From a checkpoint of a small mixture-of-experts model trained on Wikipedia.
Size: 8 layers, width 160, vocabulary 1024, 35.8M parameters.
Below are experts of layer 4 (counted from 0) of a mixture-of-experts language model. Rows are named router (the router's row for the expert), gate (a neuron's input weights, with its number), up (a neuron's input weights, with its number) and show model dimensions 0-159. Each number is 50 + 10 x the weight over its row's rms, rounded and kept within 0 to 99.
After each expert's rows: "gets" lists some tokens that make up at least twice as much of what it gets as of all text; "comes after" lists some tokens at least twice as common just before its tokens as in all text. This comes from a sample of Wikipedia text that the model never trained on. Tokens count by the router's weight.

# expert 39
router:44 43 50 64 52 42 45 52 48 26 47 42 40 47 54 71 32 42 41 45 55 57 61 47 65 50 45 34 63 47 49 40 43 67 50 35 42 40 45 53 60 39 48 47 35 56 35 39 48 39 59 63 57 56 45 59 44 54 67 45 37 54 40 48 61 50 42 32 63 64 44 36 39 63 60 52 45 50 42 55 64 55 74 63 56 45 56 38 46 55 59 36 44 71 26 59 52 57 44 46 56 30 51 55 39 50 59 56 42 52 53 50 38 56 53 47 36 71 55 47 49 35 57 52 39 60 66 43 50 57 62 49 60 44 56 55 48 58 39 48 55 48 72 60 56 52 35 40 45 35 46 57 32 58 54 58 70 31 57 37
gate3:56 44 46 47 60 55 53 58 53 54 37 42 48 40 48 33 53 53 61 53 40 49 61 41 44 50 30 73 53 67 43 63 73 26 51 44 54 48 43 53 34 27 47 58 58 55 44 34 38 61 41 58 48 64 48 55 46 47 54 55 45 43 56 36 42 55 45 54 41 52 46 44 62 61 41 56 50 58 44 63 44 46 47 44 51 47 30 59 44 42 47 39 43 54 64 56 50 69 55 40 55 55 57 41 61 42 42 49 37 46 45 58 48 52 39 69 56 53 65 49 55 62 43 65 48 47 40 36 44 41 17 44 45 61 45 48 61 27 53 68 60 49 67 45 43 44 48 44 53 48 50 53 78 50 45 58 42 47 19 55
up3:48 38 48 61 63 68 50 51 43 40 61 28 53 43 56 53 48 45 62 40 27 51 55 48 61 31 57 60 53 55 50 58 52 15 52 46 62 57 31 55 50 51 44 36 50 54 57 47 48 51 32 50 48 39 34 38 50 48 70 38 61 58 58 43 39 55 51 32 55 56 52 46 64 55 39 70 44 63 50 75 53 57 59 37 42 50 45 49 28 41 43 53 59 69 50 46 53 71 55 52 57 48 53 44 52 47 50 55 51 49 37 58 63 67 43 65 38 64 58 47 53 57 42 50 43 60 52 67 40 56 51 50 60 41 61 53 61 35 59 71 68 37 48 47 57 44 52 43 48 62 44 59 57 54 53 48 44 38 39 32
gate4:42 12 30 56 44 48 50 53 54 35 57 55 51 63 60 40 50 56 57 58 46 45 50 44 58 38 50 47 49 43 47 56 52 38 55 53 38 58 63 59 49 42 35 39 45 73 56 34 48 51 57 55 55 49 59 45 50 46 72 51 51 27 52 41 41 39 58 48 61 50 38 48 58 55 30 51 47 38 54 59 40 41 53 66 42 59 45 43 35 47 45 48 52 54 46 46 27 64 53 52 55 58 45 49 50 64 57 46 38 37 45 49 52 47 47 35 34 55 55 65 51 51 47 57 46 47 60 61 66 60 31 47 47 58 38 50 50 30 42 27 36 51 47 40 68 84 49 48 48 46 70 46 30 56 57 56 48 46 55 59
up4:69 67 52 45 57 58 58 58 45 58 42 59 48 47 48 63 48 46 48 52 55 45 48 43 40 52 58 53 40 63 70 69 42 64 42 42 74 50 42 51 46 43 38 50 53 43 54 60 41 72 42 44 53 42 47 44 52 44 56 51 64 58 60 51 38 42 42 43 38 58 54 55 37 52 61 59 49 62 69 52 40 69 44 37 41 36 54 68 58 35 28 52 46 48 58 61 65 45 63 50 50 26 47 51 50 45 49 46 64 50 45 50 51 42 46 62 68 49 52 37 58 45 66 38 51 49 25 59 39 40 71 45 59 51 53 45 55 48 63 52 45 49 65 78 45 37 69 64 55 63 57 40 57 52 32 50 33 48 58 46
gets: " of", " to", " with", " on", " by", " in"
comes after: "ed", "ing", "s", "ated", " ab", "es"

# expert 90
router:43 54 49 51 54 42 50 61 35 50 45 46 32 43 32 38 67 42 64 69 42 55 48 54 40 51 48 39 45 46 53 35 33 59 44 68 46 59 53 38 42 48 47 58 47 48 60 59 53 66 49 55 59 47 34 63 63 37 41 46 54 36 45 43 59 47 39 63 36 60 36 55 60 34 46 57 36 41 59 42 35 76 55 53 62 51 64 45 36 66 29 36 37 53 46 40 72 57 55 56 35 62 35 52 69 43 48 50 56 56 46 52 51 61 58 40 49 46 63 53 45 47 65 56 62 43 50 41 59 52 57 62 47 63 43 52 27 61 31 47 43 59 33 33 61 63 42 47 44 60 41 49 59 48 48 39 47 44 58 50
gate0:42 52 61 51 51 39 55 64 60 69 51 52 41 53 48 67 35 52 62 44 52 69 55 59 52 46 39 42 63 56 21 43 47 57 46 54 54 53 48 54 58 75 45 53 39 41 58 53 46 36 53 62 49 48 42 34 53 53 51 52 59 40 48 54 56 44 53 27 61 41 42 58 32 49 49 61 46 60 51 53 47 61 56 54 44 49 52 41 60 58 45 55 50 51 37 38 29 39 28 53 57 49 36 60 45 40 43 38 41 61 74 65 30 37 56 30 65 41 38 44 36 41 39 51 57 35 56 56 50 42 53 43 66 43 43 42 38 37 63 52 45 54 53 45 58 50 37 49 60 42 38 46 27 50 50 42 73 44 51 66
up0:58 58 47 55 40 46 43 67 49 58 40 45 42 40 46 53 50 51 59 39 42 47 61 51 73 52 39 42 51 43 38 55 60 42 41 42 43 55 41 52 35 81 58 59 37 46 54 57 65 50 58 64 48 43 54 58 54 43 53 71 43 53 38 50 54 40 46 49 58 52 40 58 31 55 44 61 41 56 54 35 42 57 60 55 46 63 57 49 48 51 54 63 33 47 43 50 78 40 47 45 38 51 46 44 40 50 51 43 44 74 67 61 46 65 32 23 50 41 46 55 54 38 52 42 60 46 63 66 53 36 64 57 64 29 50 46 57 42 46 58 41 53 43 46 63 53 25 56 53 47 44 40 42 34 56 34 68 53 65 53
gate1:61 41 43 38 58 36 44 33 38 45 61 46 40 44 62 49 65 42 60 43 45 51 60 51 45 41 55 56 61 65 54 58 62 50 42 42 48 44 40 60 46 75 56 47 74 38 62 40 63 29 45 17 49 67 57 28 58 50 50 52 48 61 47 56 56 34 45 51 49 29 49 45 56 48 45 36 48 56 43 42 45 27 46 50 71 42 43 47 42 51 44 52 47 41 43 42 50 49 51 39 23 47 55 51 44 43 78 45 50 60 52 58 56 66 48 59 33 42 44 54 37 58 50 47 54 53 48 55 36 49 45 56 49 47 51 55 66 65 51 44 37 57 55 41 52 52 39 43 37 54 42 41 49 31 43 42 50 33 41 39
up1:37 42 38 55 45 62 56 47 39 59 43 67 34 52 59 61 48 49 60 64 50 52 45 57 37 51 42 32 39 48 61 59 38 57 48 52 54 29 44 53 39 40 51 23 24 50 58 45 40 46 54 36 49 44 60 61 57 36 56 36 58 50 57 30 54 40 53 65 46 52 61 45 52 40 66 37 55 52 59 53 44 54 39 39 73 48 43 61 44 63 43 48 46 48 47 58 60 55 46 80 52 52 58 55 53 59 57 51 57 27 54 51 49 42 72 66 51 59 63 49 44 64 52 44 57 55 56 45 47 40 54 42 53 39 46 38 52 39 52 50 60 45 64 53 37 59 60 59 47 49 67 61 49 27 42 39 26 45 56 43
gets: "re", "ack", "s", "le", "ick", "ber"
comes after: " t", " sp", " w", " T", " tr", "r"

# expert 19
router:48 59 62 52 59 47 35 58 33 36 43 45 35 49 42 57 29 45 44 32 55 61 53 37 61 50 32 36 57 43 37 36 35 51 43 44 52 44 48 53 56 45 55 53 32 51 33 49 54 49 51 46 62 39 55 50 59 41 57 37 44 42 55 46 53 55 44 48 68 63 58 44 55 62 39 50 52 48 42 69 45 43 84 66 60 41 52 46 47 61 62 32 42 32 32 66 58 50 57 52 55 46 57 57 44 43 68 66 68 40 61 50 36 53 53 42 37 60 58 31 43 44 58 41 42 68 58 43 55 42 61 37 65 51 41 68 50 50 54 59 49 60 57 50 55 59 47 54 61 54 46 65 32 66 53 44 58 45 45 47
gate2:49 51 47 30 48 49 64 60 54 43 44 33 38 42 50 69 50 46 48 49 42 50 42 58 62 47 66 48 30 57 53 37 61 68 51 58 52 56 38 43 36 37 52 50 46 28 59 26 48 47 60 51 54 49 41 36 65 56 69 41 48 22 64 48 55 47 59 31 51 46 32 46 38 55 59 68 44 52 56 52 41 57 70 55 60 47 57 55 58 53 46 58 42 53 34 45 45 49 42 74 57 70 57 54 53 48 49 58 51 40 59 46 50 44 54 62 48 39 40 46 48 41 57 44 72 55 55 46 48 56 54 41 46 62 44 50 52 56 51 54 76 47 27 68 63 46 45 46 51 40 48 61 71 51 53 43 51 36 50 68
up2:56 53 39 64 51 43 54 35 58 44 52 53 51 45 64 40 46 64 62 50 55 45 48 53 53 48 30 51 52 36 54 49 55 32 48 39 44 43 48 42 54 38 39 39 63 66 58 61 53 39 69 56 50 66 54 39 50 50 52 55 57 71 52 63 50 40 37 63 44 43 49 54 46 62 42 40 59 54 57 45 55 58 52 60 44 44 38 53 45 49 49 09 55 47 58 45 43 43 47 65 51 21 43 55 60 53 48 63 35 54 46 69 64 63 44 41 42 73 64 46 43 62 33 67 29 50 53 56 44 48 51 44 48 63 67 55 54 30 60 55 40 41 60 37 40 54 56 47 55 60 43 49 47 44 63 65 44 38 48 43
gate3:40 39 40 56 51 60 43 45 53 60 50 50 52 53 35 62 48 50 42 47 30 64 60 62 63 46 61 51 33 48 59 44 53 47 66 52 66 58 47 38 45 38 64 45 49 69 49 56 41 35 54 37 31 45 46 63 41 58 37 51 41 56 35 40 57 55 56 29 47 50 68 44 58 27 57 52 48 50 38 57 55 57 41 57 53 45 62 56 75 46 52 59 57 48 56 50 69 54 46 65 26 69 53 49 59 53 42 34 56 40 51 41 40 52 51 56 51 45 41 61 40 58 63 36 57 45 41 51 50 39 58 45 40 42 55 50 59 82 56 42 60 42 40 63 67 39 40 63 53 58 52 42 55 41 52 24 51 55 47 40
up3:51 60 48 54 45 27 46 60 63 50 54 56 42 45 44 65 40 62 41 46 61 49 62 56 37 42 55 53 51 49 48 45 65 21 51 50 34 61 50 57 47 41 51 45 47 35 53 55 44 54 47 61 49 52 58 39 55 55 40 53 42 44 43 48 45 41 52 42 65 49 49 50 34 83 52 59 43 53 48 42 43 41 65 42 50 62 65 58 47 63 52 75 32 45 48 45 39 47 48 38 30 46 49 46 40 51 59 46 57 51 41 64 74 48 54 43 46 57 45 40 57 55 69 51 46 40 61 50 56 47 50 54 71 60 54 51 47 42 43 34 61 44 54 50 47 41 25 49 59 23 46 78 42 52 57 44 53 59 36 72
gets: " in", " of", " to", " from", " by", " for"
comes after: "ed", "s", "ing", "es", "ated", "ation"

# expert 113
router:50 38 53 59 40 58 56 54 68 26 58 44 57 45 52 59 58 66 48 76 51 57 72 62 78 58 51 51 63 39 41 48 44 45 64 45 34 51 43 67 65 62 58 51 34 54 48 31 59 50 29 48 57 69 52 40 61 64 42 41 59 31 45 62 48 49 46 42 57 38 51 27 61 56 48 47 52 50 42 43 47 39 55 50 69 42 63 37 63 44 63 49 48 64 58 46 41 48 53 52 50 52 43 57 51 36 46 57 43 47 60 57 61 30 47 38 48 46 51 51 38 37 43 47 56 49 56 46 52 49 46 55 55 70 66 65 57 59 58 43 57 43 77 54 47 52 42 47 48 44 40 52 62 36 42 56 51 47 54 39
gate0:66 39 45 51 47 50 63 61 57 54 33 31 43 44 53 54 66 46 48 52 63 35 58 29 40 57 32 54 45 51 56 50 40 60 41 50 44 64 43 49 75 51 42 64 69 51 48 48 71 62 46 50 56 43 54 31 40 31 52 52 50 48 36 58 52 58 47 33 54 67 47 53 33 74 48 50 49 57 36 54 50 57 68 45 41 56 56 49 51 49 40 46 54 48 49 61 62 49 44 39 35 45 43 45 53 48 60 44 67 41 56 46 63 60 52 53 51 52 35 49 54 36 56 62 47 49 41 51 40 59 56 46 33 51 31 58 47 39 53 43 54 67 49 51 73 80 34 36 56 45 51 62 58 47 64 48 41 70 50 48
up0:35 50 38 65 46 41 39 42 28 33 50 55 50 53 54 44 47 44 51 34 45 40 54 63 63 62 51 35 55 43 57 71 56 33 55 52 76 44 39 35 42 47 60 47 58 48 35 40 52 44 51 43 53 56 49 50 46 50 38 47 51 43 54 50 58 45 69 70 51 68 47 56 51 40 67 52 67 36 55 38 44 38 44 49 50 59 45 61 39 53 65 53 41 45 56 55 62 57 54 49 52 56 57 46 32 57 32 55 46 56 30 51 37 48 51 38 46 40 44 64 60 57 62 52 49 56 52 35 75 40 45 74 53 37 57 46 63 62 44 43 58 31 54 45 55 55 56 61 55 53 45 81 46 52 49 30 57 48 49 62
gate1:45 32 53 63 54 48 45 49 48 49 36 61 41 41 60 58 31 45 57 40 48 55 58 49 56 59 53 29 52 52 63 47 39 50 56 56 68 29 44 43 46 52 51 34 38 72 46 54 42 71 48 54 46 53 54 47 47 51 49 53 43 52 59 55 53 47 47 52 54 45 42 49 41 64 64 44 40 52 54 59 40 57 30 45 54 64 54 59 58 64 62 56 44 55 46 43 66 45 41 67 74 29 54 56 52 49 65 57 59 53 37 50 45 53 53 50 52 65 72 48 59 49 81 27 49 57 55 47 66 45 70 21 44 54 48 40 54 54 56 59 53 37 48 42 36 56 38 48 62 34 52 44 62 51 67 48 55 40 51 67
up1:46 36 48 66 36 55 38 50 35 62 41 70 65 43 31 47 35 52 46 56 40 67 55 55 49 58 58 32 52 41 42 57 50 53 58 51 51 48 33 38 53 52 49 38 44 64 57 52 48 73 53 50 55 48 51 54 49 51 45 62 29 45 52 18 59 38 55 40 49 52 52 50 53 52 62 43 31 36 64 51 34 42 50 50 44 58 58 52 53 63 50 43 46 40 54 62 51 60 54 54 75 48 42 62 57 55 61 51 53 54 17 63 63 61 50 50 65 67 59 56 54 45 63 69 50 60 63 44 61 48 56 42 55 55 66 39 56 55 40 50 56 47 61 55 41 61 45 34 60 34 49 40 63 47 58 43 56 43 32 46
gets: "est", "ect", "ct", "all", "pt", "act"
comes after: "v", "t", "du", "f", "j", "r"

# expert 71
router:56 78 68 68 34 56 58 68 43 26 48 52 67 53 44 65 45 45 60 53 40 46 58 46 57 39 48 48 59 64 49 53 49 52 66 59 40 52 57 44 48 38 55 51 43 60 43 52 57 52 48 51 46 42 40 49 56 43 53 51 57 46 47 42 60 56 49 61 44 60 50 36 42 43 53 48 40 51 34 44 47 64 57 62 49 48 60 46 70 55 44 37 33 49 67 60 71 60 59 51 35 54 51 39 29 64 51 67 52 36 53 55 67 56 42 29 59 41 64 53 31 30 43 54 55 55 31 57 47 31 64 51 44 61 41 49 43 45 36 42 39 57 46 45 54 49 47 63 47 44 57 52 36 43 33 52 57 47 43 28
gate0:42 48 65 75 56 50 21 48 62 40 51 53 51 39 49 42 44 34 56 62 69 66 50 41 48 53 35 41 58 44 44 52 41 47 37 46 31 38 59 67 36 44 45 37 25 38 66 43 66 45 52 55 48 52 47 61 47 61 41 35 66 31 55 53 50 55 33 52 52 46 57 40 43 44 38 42 47 41 54 50 68 45 53 29 65 53 43 48 47 59 60 58 66 58 55 54 46 44 52 53 54 35 59 59 54 43 45 63 43 39 56 36 38 38 52 45 58 56 53 31 62 41 55 52 51 51 48 39 46 35 50 51 55 19 50 41 53 39 45 46 52 55 65 66 54 46 55 66 47 49 40 47 51 60 46 51 44 31 61 57
up0:32 65 55 55 61 49 36 66 55 39 43 58 50 44 54 43 50 36 65 54 55 72 57 46 38 51 57 47 73 27 44 63 42 48 37 41 47 42 45 51 39 41 50 40 32 36 55 42 54 48 37 43 36 49 51 52 56 63 42 50 56 34 52 48 55 62 35 61 44 46 47 42 52 42 22 36 56 40 43 45 56 69 34 52 68 35 48 44 50 49 59 50 46 32 64 64 35 58 63 52 65 53 49 51 63 38 47 65 36 56 43 59 40 59 41 34 55 50 46 57 50 42 56 53 62 41 37 48 46 43 60 66 51 45 56 44 40 59 53 50 44 61 57 53 51 39 66 57 50 52 31 36 58 66 37 56 36 41 57 36
gate1:37 60 60 44 38 49 43 56 46 55 44 68 57 45 54 41 42 33 56 41 53 66 43 60 31 56 55 63 51 43 35 48 49 44 44 59 51 42 47 42 43 46 58 41 50 47 49 45 64 38 55 42 59 54 33 76 51 59 39 38 47 42 57 39 53 58 51 48 43 60 44 44 59 51 50 43 44 42 50 49 36 51 41 52 25 42 64 37 51 41 59 40 36 67 52 40 57 49 63 46 39 59 28 51 63 39 34 62 52 54 39 60 51 54 55 41 40 44 55 41 47 58 61 52 56 56 49 60 37 44 43 52 34 27 28 32 49 56 53 54 60 45 57 31 64 77 48 55 52 33 43 52 60 39 51 31 31 62 35 40
up1:53 55 45 31 43 59 49 49 58 49 59 59 38 50 41 45 56 51 58 64 55 49 54 52 60 50 84 54 61 56 48 40 58 34 59 51 45 56 28 40 47 76 45 43 48 51 61 59 63 55 47 54 59 59 49 63 57 52 50 36 56 56 44 70 64 62 52 49 45 31 53 56 71 56 39 52 56 46 54 46 38 38 52 52 27 39 48 48 52 45 48 44 33 55 59 25 63 50 46 65 42 54 45 43 57 36 64 60 54 64 38 41 36 41 51 50 42 51 49 55 43 40 61 60 62 65 54 39 56 60 44 69 31 32 45 51 41 45 59 52 54 47 54 53 62 65 40 77 46 63 43 48 43 42 63 51 66 54 49 49
gets: "ed", "ing", "ated", "ate", "own", "ased"
comes after: " s", " l", " kn", "all", "ign", "ce"

# expert 112
router:43 51 50 58 26 62 35 46 65 48 47 31 56 55 56 60 67 55 50 67 24 35 53 42 48 47 60 42 53 47 48 59 38 51 58 46 63 51 42 39 66 60 52 57 57 60 48 52 55 72 61 58 63 50 44 55 53 61 64 48 49 41 56 60 58 41 63 50 40 66 33 50 43 45 57 40 41 52 55 52 38 42 74 73 42 58 49 38 52 46 38 43 55 61 70 43 63 47 56 46 60 61 52 27 50 35 50 53 54 31 55 47 44 39 65 50 41 42 53 63 60 43 39 50 57 50 58 59 50 47 54 47 63 59 31 46 48 63 40 42 47 51 55 51 49 68 46 31 49 66 61 36 60 52 61 38 67 43 63 58
gate0:66 52 43 61 35 28 58 70 60 65 44 62 49 46 48 27 57 39 46 51 52 66 35 47 57 42 58 44 57 56 38 41 51 59 52 58 58 48 64 53 54 45 41 61 46 50 51 52 47 52 57 61 50 62 45 47 61 45 49 45 35 48 40 68 62 51 44 69 53 58 46 52 42 39 41 46 40 66 52 42 50 62 52 64 36 61 28 48 51 71 47 66 50 46 58 45 39 65 50 58 54 59 61 53 49 67 43 57 44 41 53 39 38 61 64 55 69 46 60 54 55 60 51 74 65 26 44 57 46 41 63 51 64 44 70 54 42 58 58 46 60 54 46 41 47 31 32 56 46 51 53 49 35 33 63 45 33 48 48 46
up0:34 57 40 45 58 41 45 41 70 56 50 51 57 63 44 51 33 52 44 44 60 53 45 39 49 50 46 43 56 37 48 59 63 50 45 49 47 41 40 46 58 57 39 56 59 41 61 54 46 38 41 55 51 50 70 60 52 62 69 47 53 32 56 54 46 42 52 49 59 32 66 58 49 58 33 40 64 38 38 61 70 45 47 47 36 37 62 49 52 30 58 53 64 38 58 49 36 45 43 44 65 58 30 51 51 54 49 39 40 60 52 51 55 41 54 51 41 67 27 48 55 62 58 47 59 56 46 46 29 44 61 44 68 43 59 42 41 43 64 52 42 55 66 50 44 58 61 41 60 37 52 53 62 14 32 63 59 44 49 62
gate1:42 52 45 59 36 55 79 49 39 50 34 45 51 64 38 59 63 55 55 54 48 34 61 49 29 55 45 51 60 45 43 39 44 50 38 66 47 39 51 50 41 39 53 49 47 45 46 61 55 40 48 42 50 40 47 33 63 49 53 47 41 46 56 46 35 36 33 42 45 69 35 43 51 36 48 65 51 49 42 66 37 56 75 63 42 43 43 61 42 31 66 57 26 34 46 70 60 48 55 55 40 57 35 42 53 34 57 38 63 38 57 59 43 51 39 47 65 52 33 64 53 42 51 65 40 44 38 40 45 41 59 37 58 57 45 46 47 62 51 51 55 46 52 48 45 51 42 54 62 76 55 55 55 47 49 48 37 60 47 47
up1:35 61 54 52 43 59 58 65 52 48 61 39 45 57 61 53 56 63 49 54 44 39 40 59 17 43 60 56 47 44 59 42 42 59 59 41 52 46 45 52 43 49 49 60 54 56 64 69 57 51 43 51 49 50 46 32 51 49 51 49 32 52 50 39 70 47 47 41 39 39 46 47 50 44 51 47 44 42 52 34 41 48 66 68 61 38 48 49 42 44 36 41 55 47 37 45 45 36 53 48 61 52 47 37 53 47 50 40 65 41 83 61 38 47 40 57 61 42 50 57 61 46 31 40 44 21 53 67 71 59 42 54 60 55 52 51 59 43 45 46 57 51 50 42 47 50 33 47 44 71 52 46 60 29 39 26 32 52 46 36
gets: "on", "ed", "ri", "n", "ry", "er"
comes after: "r", "n", "ar", "on", "er", "l"

# expert 74
router:61 65 64 54 41 42 60 48 46 30 41 39 56 46 50 49 39 50 37 39 63 38 52 51 56 50 33 43 48 69 44 35 45 56 46 43 54 62 56 59 48 25 66 49 52 60 42 42 52 49 47 50 58 52 40 56 33 57 52 53 58 56 37 57 44 53 54 54 59 60 48 48 54 71 48 49 43 41 42 39 51 58 84 44 48 62 42 51 61 32 49 49 47 47 54 57 62 31 61 57 43 55 46 55 27 55 63 74 58 46 53 51 54 46 40 25 59 42 50 47 41 41 47 43 51 62 43 34 49 53 55 54 49 40 40 64 57 56 44 42 58 72 66 62 46 77 42 31 57 40 50 48 54 62 36 61 40 55 51 41
gate0:35 43 59 39 54 43 41 44 49 39 46 49 51 30 39 53 51 37 57 59 59 64 66 48 42 67 34 45 52 59 44 62 32 54 56 49 47 41 55 60 39 41 44 49 51 48 46 51 60 62 51 28 69 71 45 60 45 58 45 45 47 37 60 49 48 39 40 54 64 40 76 47 47 51 47 32 48 52 47 43 62 55 37 43 61 24 49 29 47 45 55 34 53 38 60 51 47 38 58 57 63 49 51 50 75 51 58 53 55 41 45 38 42 51 47 57 58 54 48 42 35 31 61 52 53 35 50 47 51 52 22 59 34 63 45 53 40 54 54 70 47 53 56 50 73 68 57 52 45 51 54 42 57 49 45 54 29 59 47 46
up0:55 34 48 50 34 40 56 46 51 63 55 42 30 42 60 58 40 40 47 50 50 54 53 47 65 60 41 36 38 46 47 56 56 24 47 45 59 53 44 64 48 38 48 49 55 51 63 60 42 45 60 29 47 47 65 50 38 53 37 56 52 45 55 39 52 30 61 53 49 55 63 60 37 51 65 38 54 56 44 32 54 54 56 75 59 58 33 42 50 51 63 22 43 41 63 62 62 39 35 47 46 46 56 50 64 30 46 47 60 41 50 62 65 55 53 41 57 60 54 39 58 35 43 39 46 52 49 58 58 37 51 56 66 43 54 58 35 41 51 49 52 52 47 40 60 58 43 58 60 31 59 48 33 29 73 43 38 51 54 57
gate1:23 45 51 49 58 82 48 44 59 53 41 46 53 35 43 56 47 53 68 65 47 53 51 30 58 38 52 62 39 59 53 65 55 48 49 37 34 49 65 48 50 53 51 36 61 52 55 58 60 41 64 57 52 43 53 68 56 58 47 56 44 62 48 46 39 27 34 47 45 21 65 53 44 44 58 57 54 39 48 42 48 55 50 43 55 28 49 48 50 36 64 52 52 65 40 38 46 65 51 55 36 49 41 49 45 60 48 17 46 56 53 49 54 40 49 70 44 58 46 36 45 54 60 61 51 46 56 39 52 37 39 32 37 62 54 43 61 44 57 56 47 55 32 47 43 54 53 51 49 40 52 53 29 53 42 58 49 43 37 52
up1:55 67 41 52 57 59 50 46 53 45 57 37 47 37 58 67 40 46 43 61 54 28 67 40 60 41 43 58 54 69 38 50 53 59 58 41 50 51 50 36 74 37 48 38 46 50 37 55 50 52 48 66 49 46 39 51 48 49 61 55 50 57 58 49 70 44 46 42 57 35 45 63 56 58 35 40 40 42 52 45 39 67 59 35 63 57 38 47 46 36 37 55 56 61 47 28 37 49 48 49 61 34 48 62 45 43 69 50 43 41 24 66 45 50 45 75 45 58 37 41 56 40 48 52 58 32 48 59 43 52 46 48 42 71 55 54 56 32 50 37 57 46 41 48 55 57 39 35 48 45 51 41 38 50 55 46 60 28 36 62
gets: " and", "ed", "ing", ",", " or", "e"
comes after: " includ", ",", "s", "ik", "iz", "iv"

# expert 87
router:46 40 48 57 44 56 55 67 44 55 47 51 57 42 44 35 60 48 77 49 38 62 49 55 35 55 62 38 50 42 45 36 36 45 41 56 40 64 46 41 52 31 59 44 40 53 40 62 61 34 51 65 46 47 49 43 48 48 35 44 52 46 61 47 63 61 60 48 35 47 38 48 48 58 50 43 42 66 61 40 51 62 68 46 50 48 65 62 24 64 34 43 23 49 50 72 57 61 58 66 59 23 55 54 57 64 42 62 43 56 52 39 51 58 50 43 59 39 64 57 64 48 48 64 51 46 61 38 47 67 56 45 49 49 45 38 44 50 36 49 52 49 46 56 43 62 32 48 53 47 34 36 40 57 51 53 43 60 50 32
gate0:57 58 51 59 41 39 52 26 66 30 49 31 54 40 46 52 65 49 38 59 50 47 47 48 51 42 50 32 42 32 58 35 51 56 29 51 42 63 56 44 42 51 52 52 44 60 48 30 61 31 49 51 49 38 69 31 62 62 40 45 40 43 60 62 43 48 51 54 43 45 56 42 61 50 41 61 44 35 53 49 53 47 64 38 37 50 52 22 51 52 70 47 48 51 49 65 52 40 37 44 64 50 61 55 50 56 45 39 30 56 48 59 51 22 55 55 45 55 40 45 40 54 51 59 58 37 59 49 50 39 38 47 53 47 60 60 55 50 50 60 45 32 70 57 54 41 56 21 52 52 41 43 58 46 57 43 61 53 68 45
up0:30 41 37 55 46 54 77 48 67 50 33 52 45 43 66 56 56 59 45 50 59 57 42 51 41 45 62 52 41 56 46 42 41 51 52 41 68 59 45 44 53 61 54 41 55 54 74 66 55 50 67 53 32 60 59 70 60 63 51 57 47 54 40 47 46 52 34 40 57 28 54 57 50 65 51 52 59 47 54 62 60 34 37 50 49 40 40 45 46 49 55 49 56 43 38 41 51 56 31 57 78 47 52 57 64 59 56 73 57 54 65 55 54 69 53 53 47 43 64 51 40 46 53 48 34 49 60 44 41 59 47 49 24 46 58 64 46 55 53 59 56 50 46 80 48 51 56 61 44 45 33 59 55 40 55 62 41 50 55 36
gate1:58 55 53 59 34 39 55 49 46 54 39 61 59 52 55 53 47 62 37 37 40 41 61 51 52 77 41 57 57 66 54 49 40 52 57 32 66 41 48 61 47 63 55 43 48 49 52 30 46 71 49 49 46 64 52 61 39 60 52 45 50 49 40 67 69 50 46 46 62 57 51 45 65 54 69 48 52 39 50 44 40 66 42 69 47 46 56 50 51 55 48 60 49 48 52 35 53 36 36 71 49 42 36 41 38 40 54 69 63 57 44 48 57 49 64 47 46 43 62 56 44 46 53 42 63 74 55 59 61 55 68 48 59 55 68 35 36 44 41 46 69 52 48 44 36 72 40 54 55 36 38 56 67 41 44 37 54 48 52 59
up1:13 38 59 37 54 45 40 52 64 48 77 40 72 42 39 50 50 44 45 59 51 45 46 50 59 59 58 53 38 25 54 56 62 27 40 75 47 50 64 32 55 37 38 50 63 63 54 61 39 26 49 54 46 35 51 43 46 48 57 63 37 50 61 42 33 44 51 37 59 60 44 52 44 38 61 60 48 54 61 56 39 50 60 57 48 66 47 47 56 48 43 54 51 57 52 63 57 55 40 39 65 72 54 60 65 39 48 54 51 50 50 62 52 46 54 43 50 51 48 47 60 61 49 64 30 44 54 40 52 41 44 41 57 45 45 34 52 45 58 57 52 40 46 38 45 48 57 39 58 63 44 45 56 46 50 54 42 67 45 44
gets: "ee", "ree", "id", "ou", "ice", " are"
comes after: " w", " W", "w", "f", " F", " f"